Weights of a small mixture-of-experts language model, trained from scratch on English Wikipedia: 11 layers, 1 pick a token.
Below are experts of layer 3 (counted from 0) of a mixture-of-experts language model. Rows are named router (the router's row for the expert), gate (a neuron's input weights, with its number), up (a neuron's input weights, with its number) and show model dimensions 64-127. Each number is 128 + 32 x the weight over its row's rms, rounded and kept within 0 to 255.
Before each expert's rows: "gets" lists some tokens that make up at least twice as much of what it gets as of all text. This comes from a sample of Wikipedia text that the model never trained on. Tokens count by the router's weight.

# expert 5
gets: " |", "0", "1", "2", "4", "6"
router [102 195 182 105 131 131 104 141 144 124 127 124 121 220 147  82 166 169 109 173 117  99  88 169 119 154  97 107 125 120 100 118  98 101 137 163 147 168 144 117 132  85 116 145 126  97 131 164 124  98 100  75 121 158 139 178  78  96 128 135 162  79 100 167]
gate0 [159 191 102 190  76  87 137 224 159 199 158 181 120 140 128 160 106 143 138 143  93  99  89 155  49 140 101 112 119 141 165 164 153 194 129  98  92 151 215  98 126 120  82 137 117 118 118 105 153 100 163 150 114 163 134 109 120 158 143 145 124 136  98 105]
up0 [120  99 149  77  70 152 104  18  59 131 119 128 199 108 112 177 155 175  63  95 121 118 125 149 181  84 115 148 126 107 156 154  96 124 121 133 113 123 125 125 157 154 125  95  84 123 105 107  91 117 172  94 118 131 107 137 142 132  82 151 111 155 158 156]
gate1 [137 150 110 144 108 132  87 114 185 147 149  93 176 119 113  83 143 164 114 121 107 106  74 110  84 120 122 154 120 146  71 143 111  66 135 203 154 108  77 157 121  94 112 119 141 133 122 132 151 119 169 171 152 174 102 131 144 109 111 117 146 122 138  90]
up1 [105 127  50 129 166 150 125 135  77 142 144  88 106 146 105  79 158  78 150 112  85  96 124 129 115 197 137 121  97 133 111 139 162 106 131  96  83 118 171 146 140  96 173 110 133 181 174 173 135 153 106 125 126 167 117 147  72 125 138  96 131 112 123 181]
gate2 [ 90 229 163 116  96 155  96 155 149  82 140 142  99 139 121 106 154 199 142 137 155 125 118 134 111 143 159  79 155 126 121 133 130 126 104 143 133 132 180 182 162  57 149 142 133  51 129 144 135  79 155 176 126 147 125 152 108 122 129 132  92 143 151 134]
up2 [133 161 140 180 139 113 113 155 199 145 135 162 150 148 148 135 110 149 110 119  82 114  95 143 115 115  99 108 118 142  71 179 141 127 163 114 136  94 131 129 132 155 152 149  77 134 118 111 132 122 145 182 118 121 107 234 130 132 117 103 137 119 115  83]
gate3 [207 156 127  72 121 123 122 169  76 170 135 107 116  92  94 145 167 208 112 125 161 114 105 180 166  78 121 114 125 129 145 117 166 134 130 133 104 161 101 135 147 122  63 105 103 193 173 193 123 115 128  99 142  84 111 107 107 165  80  83  42 147 144 163]
up3 [ 88  74 110 107 178  99 152 135 161 124 174  94 150  94 129  82  97 104  78  99  84 130 229 111 153 158 189 135 147  88  90 115 123 148 114 123 124 143 150 137  95 150  90 147 189  99 115 114 115 140 108 117 123  55 185 107 142 142 158 130 120  84 149 160]
gate4 [ 85 114 125  94 161 127 156  94  81 122 125 117 140 127 180 155 115 162 150 134  95 112  38 111 139 168 163 146 116 125  84 128 174  96 125 124 124 100  82 135 115 177 113 255 110 135 129 156 116 122 113  99 147 109 132 137 136  82  78 114 145 159 149  81]
up4 [118 175 107 144 135  99  91 161 216 186 149 146 141 181  89 135 125 157 151 174 154 138  55 191 151 146 153 118 103 163 150 104 142 183 115  99 100 128 163 132 142  95 145 122  97 137 158 153 116 138 154  97 104 166 165  78 119 135 117  99 109 119  97 106]
gate5 [157 193 165 129 128 126 129 149 121 103 111  58 111  76 156  99  93  80 140 111  80 116  95  74 135 120 100 156 138 152 123 145 136 165 130 118 126  83  73 103 113 183 157 116 128 132  58 117 189 145 102  80 110 168  90 149 159 141 154 107 165 124  95 165]
up5 [130 188 142 210 128  92 131 133 109 108 136 103 154  99 120 136 130 161 104 137  90 124  82 115 151 170 109  95 127 173 130 134 131 166  99 205 102  72 111 141 129 131 100 176 124 115  95 131  76 117 155 101  57 181 125 194 113 170 110 168 190 127  83 228]

# expert 2
gets: ",", ".", " of", ".\n\n", " by", " with"
router [146 127 136 128 152 107 154 124 196 123 124 169 114 161 124 164 146 174 134 152 147 112 145 153 137  98 142 120 146 144 104  76 138 105 159  65  90 131 160 170 123 140 111  78 131 126 122 132 105  89 152 124 154  85 106 154  48 100 142 213  77 131  96  81]
gate0 [128 145 138 118 137 116 119 125 117  96 157  97 102 123 113 133 105 128  97 119 205 107 108 210 156 119 146 129  97 141 149 138 164 135 163  91 109 149 142 133 133  74 134 136 187 131  74 183  90  99  73 157 177 165 135 142 141 103 119 126 150 171 150 150]
up0 [148 189 112 130 150 132 168  94 119 101 109 127 105 111 101 148 139  61 148 164 144 119 127 118 110  59 127 169 111 219 233 126  79 143  97 182 113 103 122 150 131  58 145 130 201 124 187 175 111 168  55 117  96 159 137 140 161  82 161 142 208 167 165 118]
gate1 [132 158 125  97 130 159  67 142 194 142  80 155  82 137 146  70 147  99  48  86 148  63 119 195  70 109 142 189 101 131 134 102 170 108 140  97 125 152 148 122 123 188 112 137 140 140 133  83 119 118 109 117  95  70 173  89  92 132 135  93 138 132 141 107]
up1 [121  99 116 108 106  97 153 162 107 106 185 117 192 101 117 133  83 181 189 110 127 146  99  92 180 109 174 108 128 120  79 161 103 146 133 148  52 137 141 138 178  88 155 179 168  99 105 161 149 125 100  92  95 149  71 125 130 119  95 115 151 133 112 133]
gate2 [112  59  91 166 131 157 127 114 146 114 139 166 139  56 156 120 200 119 175 169 146 161 172 145 116 155 137 143 151 128 154  99 144  70  96 168  71  75  71 141 143 158 147 125 194 116 143 108 139 158 157 110  23 104 146 138 123 117 147 134 114 121 129 107]
up2 [192 201 123 135 122  89  98 123 168 143 141 148 125 146  86 157 125 101 151 149  96  87 153 103 122 115 110 148 110 189 171 157 148 158 193 132 154 107 193 111 128 119 148  75  83 183 127 131 207 136 134 180 132 223 121 173 153 173 160 132 141 100  44 114]
gate3 [172 171 105 158 112 171  79 168 132 145  77 165 102 165 162 128 125 116 102 116 190 145 136 123 110 115 139 128 129 108 161 135 164 140 114 152 149 158 124 135 135 147  66 146  99 167 134 137 116  66 160 118 191 140 121 122 116 149 144 178 133 182 131  26]
up3 [172  87 114 129 147 176  95 129 143 120  75 175 105 180 162 123 179  63 124 156 153 111 131 181 134 138 140 111 119 118 178 180 142 133 122 108 113 123 114 116 145 148 135 123 137 130 141 160  86 149 155  97 202  68 137 119 134 114 145 154  88 152 134  92]
gate4 [166 222 199 184 120 118 113 219 151 146 119 119 118 126 127 137 141 101  98 103 108 131  90 106 119 121 112 143 138 147 144 116  89 101  99 177 164 118 141 128 134 128 119 176 191 121  88 140 123 175  92 124  91 144 127 138 205 142 152 126 138 121 121  87]
up4 [127 116 129  96 152 151 142 126 155 154 152  85 127 129 107 107 127 120 145  82 138  49 130  69 102 143 156 144 116 128 115 202 134  83 146  97 125 152 174 123 131 102  65 169 185 116 116 169 115 136 105 126 134 119 132 166 163 160 148 121 117 121 136  71]
gate5 [144 141 163 147 100  73 119  95 115 136 115 115 173 103 136 166 140 167 178 146  94  82 112  67 170 124 150 153  93 163 126 103 163 114 158 147  41 102 100 156 127 131  92 152 110 108  94 143  96 132 150 159  81  71 191 111  86 109  78 117 177 174 137 124]
up5 [158  79 101 130 162 117 172 153 137 161  86 109 108 156 117 164 154 133 152 114 116 126 106  73  89 149 165  89 169 111  86 103 155 137 172 113 142 119 125 130  72 144 160 117 156 177 151 129 192 181  94 161  82 122 118 144 130 189 127 131 186 106 155 126]

# expert 0
gets: " |", "-", "\n", "|", " The", " |\n"
router [ 62 139 150 101 112 126 156 122  96 121 150 153 126 116 121 135 123 163 158  78 118 109 136 138  56 129  44  92 209 137 110  89 118 141  88 116 102 111 171 130 146 166 115 159 159 141 115 124 146 114 136 165 106  72 164 115  59 172 170  91 118  97 163 154]
gate0 [ 67  91  93  97 118 172 106 170  85 147 185  88 145 108 159 141 131 105 100 102 186 151  90 134 143 134  67 142 150 109 134  84 151 148  89 106 100 125 136  85 144 119 158 162  88 100 123 119 137 138  74 132 115 120 162 110 165  84 139 115  72 208  94 162]
up0 [123 109 113 107 107 147 141 136 174 124 119 175 158 159 112  96 133 155 133  99 104 108 134 109 133 118 114 117 132 191 142 139 106 126 126 181  96 192  68  97 116 104 151 111  90 103 178 173 200 141 125 172  92 104 101  80 125  80 110 168 153 132 151  91]
gate1 [111 135 127 116 145 152 188 191 149  50 137 185  99 118 113 124 106  95 161  79 131 121 107  97 119 141 136 136 114 174 164 163  90 140 100  89 138  87 187 116 123 157 114 142 171  92 137 127 136 123  92 163  99 167 132 107 176 132 130 109 170 117 185  47]
up1 [116 119 112  98 140 133 152 181 164  90 122 189 128 145 141 145  90  72 123 158 190  73 112 127 131 151 103 128 190 136 125 147 121 178 171 117  80 167 149 106 182 148 116 165 114 110 151 186 142 142 139 162 161 100 112 115  96 111 132  85  70 109 125 109]
gate2 [126 133 122 152 118  51  90 144 189 149 141 124 163 162 100  80 159  51 172 137 118  98 143 155  90 129 105 170  82 201 132 127 121 133 126 168 120 183 166 103 137 133 133 139 168 103  57  90 134 120 162  97 123  91 117 104  95  88 169 159 155 143 165  28]
up2 [155  54 121 124 191 113 153 114 148 139 142 144 124 115 198 185  99 108 147 118 140 158 146 104 184 104 150 149 181 132 103 121 215 119  85 128 158 107 111 157 126 113 159  93 147 155 178 146  88  78 132 134 110 119 138  96 224 157  68  97 113 122 159 209]
gate3 [108 105 130 147  72  63 118 111 149  93  97 191 130 164 162 133 159 112 163 100 121 141 153  79  81 124  54 127 121 123 100 113 128 112 160 105 101 122 101  96 130 114  89 169 141 160  67  91 146 105 132 185 197 100 155 115 151 140 123 150  74 114 148 115]
up3 [115  89 122 161 122  77  84 115 134 126 132 137 148 149 145 106 116 146 154 153 133 133 170 106 148  72 135 125 126  97 168  70 164 157 110 148  62 141 132 128 111 192 185 125 120  64 172 125 148  84 109 119 116 104 161 107 151 151 130 130 168  81  94 148]
gate4 [142 137 167 163 114  83 118 104 127 205 151 126  79  67 132 218 104 141 135 119 127 135 133 121 186 141 111 153 134 139 166 109 106 216 146 156  57 146 146 163 124 200 164 105  84 179 109 130 115  81 136 103 169 149 102 132 150 114  76 138 141 105 114 171]
up4 [139  88 115  87  80 128 148 186 128 144  80 116 111 151 163  90 121 139 135 117 160  94  53 102 168 117 135 142 141 167 159 125 166 143 131  91 109  99 107  87  98 106 119 142 109  53 162 124 136  90 119 142 173 132 160 110 102 117 148 117  95 160  96 149]
gate5 [148 190 121 164 144  91 130  81 126 149  89  62 116 117 172 132  58 101 153 154  92  73 133  75  90 196 176 168 148 204 147 134 109 128 124 174 175 117 166  60 170 138  85 210 193 126 166  92 191 145  98  76 134 104 199 117 107 166  95 117 170  80 129 135]
up5 [124 190 101 163 150 139 106 151  61 145 161 133 143  39 132 156 111 155  71 157 141 142  90  73  99 180 146 152  94 161 129 159 103 113 116 128 184 150 146 140 159 153 123 145 179 107 149 129 111 151 148  90  87 105 184 169 124 159 134 153 142  89  73 135]

# expert 4
gets: "20", " The", "19", " was", " is", "The"
router [194 119  55 134 136 169 127  64 134 116  96 122 116  78 127 118 115  70  95 133 104 149 183 108 153 120 218 146 118 125 180 135 127 110 125 156 166 112  58 105 129 125 118  79 124 120 181  88 132 190 116 123 132 170  83 147 222 147 117 106 140 151 107 106]
gate0 [ 62 121 102  63 123 165 142 158 163 150 114 113 162  90 147  63  99 142 174 124 118 107 175 111 133 122 139 123 141 133 135 107 110  91 197 167  69 155 135  74 229  57 134 146 125 127  90 184 116 122 177  50 131  72 125 185 157  90 129  90 123 133  90  98]
up0 [ 98  56 137 111 156 108 104 186 125  83  63 171 132  71 105  84 115 133 170  96 148 145  70 129 118 151 121 105 123  78  88 149 140 155  89  73 153 159 138 185 128 162 133 123 143  97 106 144 150 127  72 149 172  77 101 107 159 123 135 142  54 158  97 125]
gate1 [112 123 113  85 119 161 127 101 120 139 161 123 136 124  83 163 105 106 116 103  98 103 135  89  74 152 113 127  92 175 149 159 125 107 106 119 100 129  95 141 156 169 109  90 105  88 136  88 109 168 154 117  61 130 125 123 137 163 112 101  90 133 138 132]
up1 [ 94 113  85 135   0 195 155 127 135 102 155 107 190  73 115 115  87 136 103 136 184 163 157  84 137  97 131 121 199 196 120 166 155 124  67 167 108 133 148 102 142 109 198 115  45  93 133  89  57 175 171 125 127 127  95  86 178  94 176 119  99 137 149 138]
gate2 [ 83  90 161  84  88 158  96 135 132 119 165 163 189  93 114 120  98  64 114 121  88 131 164  97  71 187 153 151 168 148 105  96 112 103 109 129  67 118 198 145  89 158 149  46 104  89 119  96  86 142 161 135  96 130 133 138  94 117 120 131 138 101 185 150]
up2 [128  90 133 170 135 181 163  66 128 134 123 108 140  72 126 135 124  78 138  79 131 139 190 130  96  35 107 137 102 117 126 124 160  92 153 140 136  83 161 151 132  97 144 130 137 135 147  72 125 141 197 155 129 138 128 145 117 196 138  92 123  69  90 108]
gate3 [ 48 158  97 112  98 107 187 104 151 131 135 206 136 110  96 164 118 126 142  51 113 125 158 130 117 159  84 121 155 138 188 176 171 120 140  98 110 138 169 134 171 183 115  72  90 143 125  40 134 107 174  78 104  89 141 164  95 118 121  60 118  93 113  46]
up3 [118 145 153 110 125 136 134 129 126 136 134 120 124 148 121 147  91 126  94 139 145 113 118 143 167 118 125 101 129 135  86 124 149 146 113 238  92 208 101  93 194  95 124 158 136 174 114 185 193 112  81 109  95  75 156 155 120 103 132 140 143 199  99 173]
gate4 [132 116 172 115 125 152  85 162 105 165  83 100 122 122 172  40 143 130 125 105 153 121  99 111 147 157 111 197 137 118 117  82 165  57 187 117 144 126  86 123 101  88 176 146 137 169 132 161 145 129 120 133 128  68 195 155 158 151  82  76 132 154 149 127]
up4 [ 58 141  93 155 111 102 133 103 124 148 147 139 132 122 136 158 164 177  93 167 114 130 152 102 134  83 110 106 148 181 108 113 115 141  99 114 197  94 122 148 107  98 137 160 105 149  56 123 115 103 182 165  83 117 122 104 171 143  64 130 106 136 106 145]
gate5 [119 118 142 148 123 136 135 143 205 127 198 177 168 154 128 174  89 118 157  72 148 124 127  99 102  81 140 116 176 167 106 133 161 129 183 138 178 139 114  98 134  80 156  86 149  64 137 105 156 100 154 122 118 137 131 150 191 140 113 111 144 156 131  87]
up5 [144  76 160 150 127 205 133 126  90 115 114 136 107  92 180 125 127  98 146 151 122 170 149 152 135  86 125 124 167 145 138 111 157 117 174 116 185 131  47 118 162  45  96  98 109 103 148 135 158 146 123 121 157 116 130 146 195  96 107 122 105 114 109 124]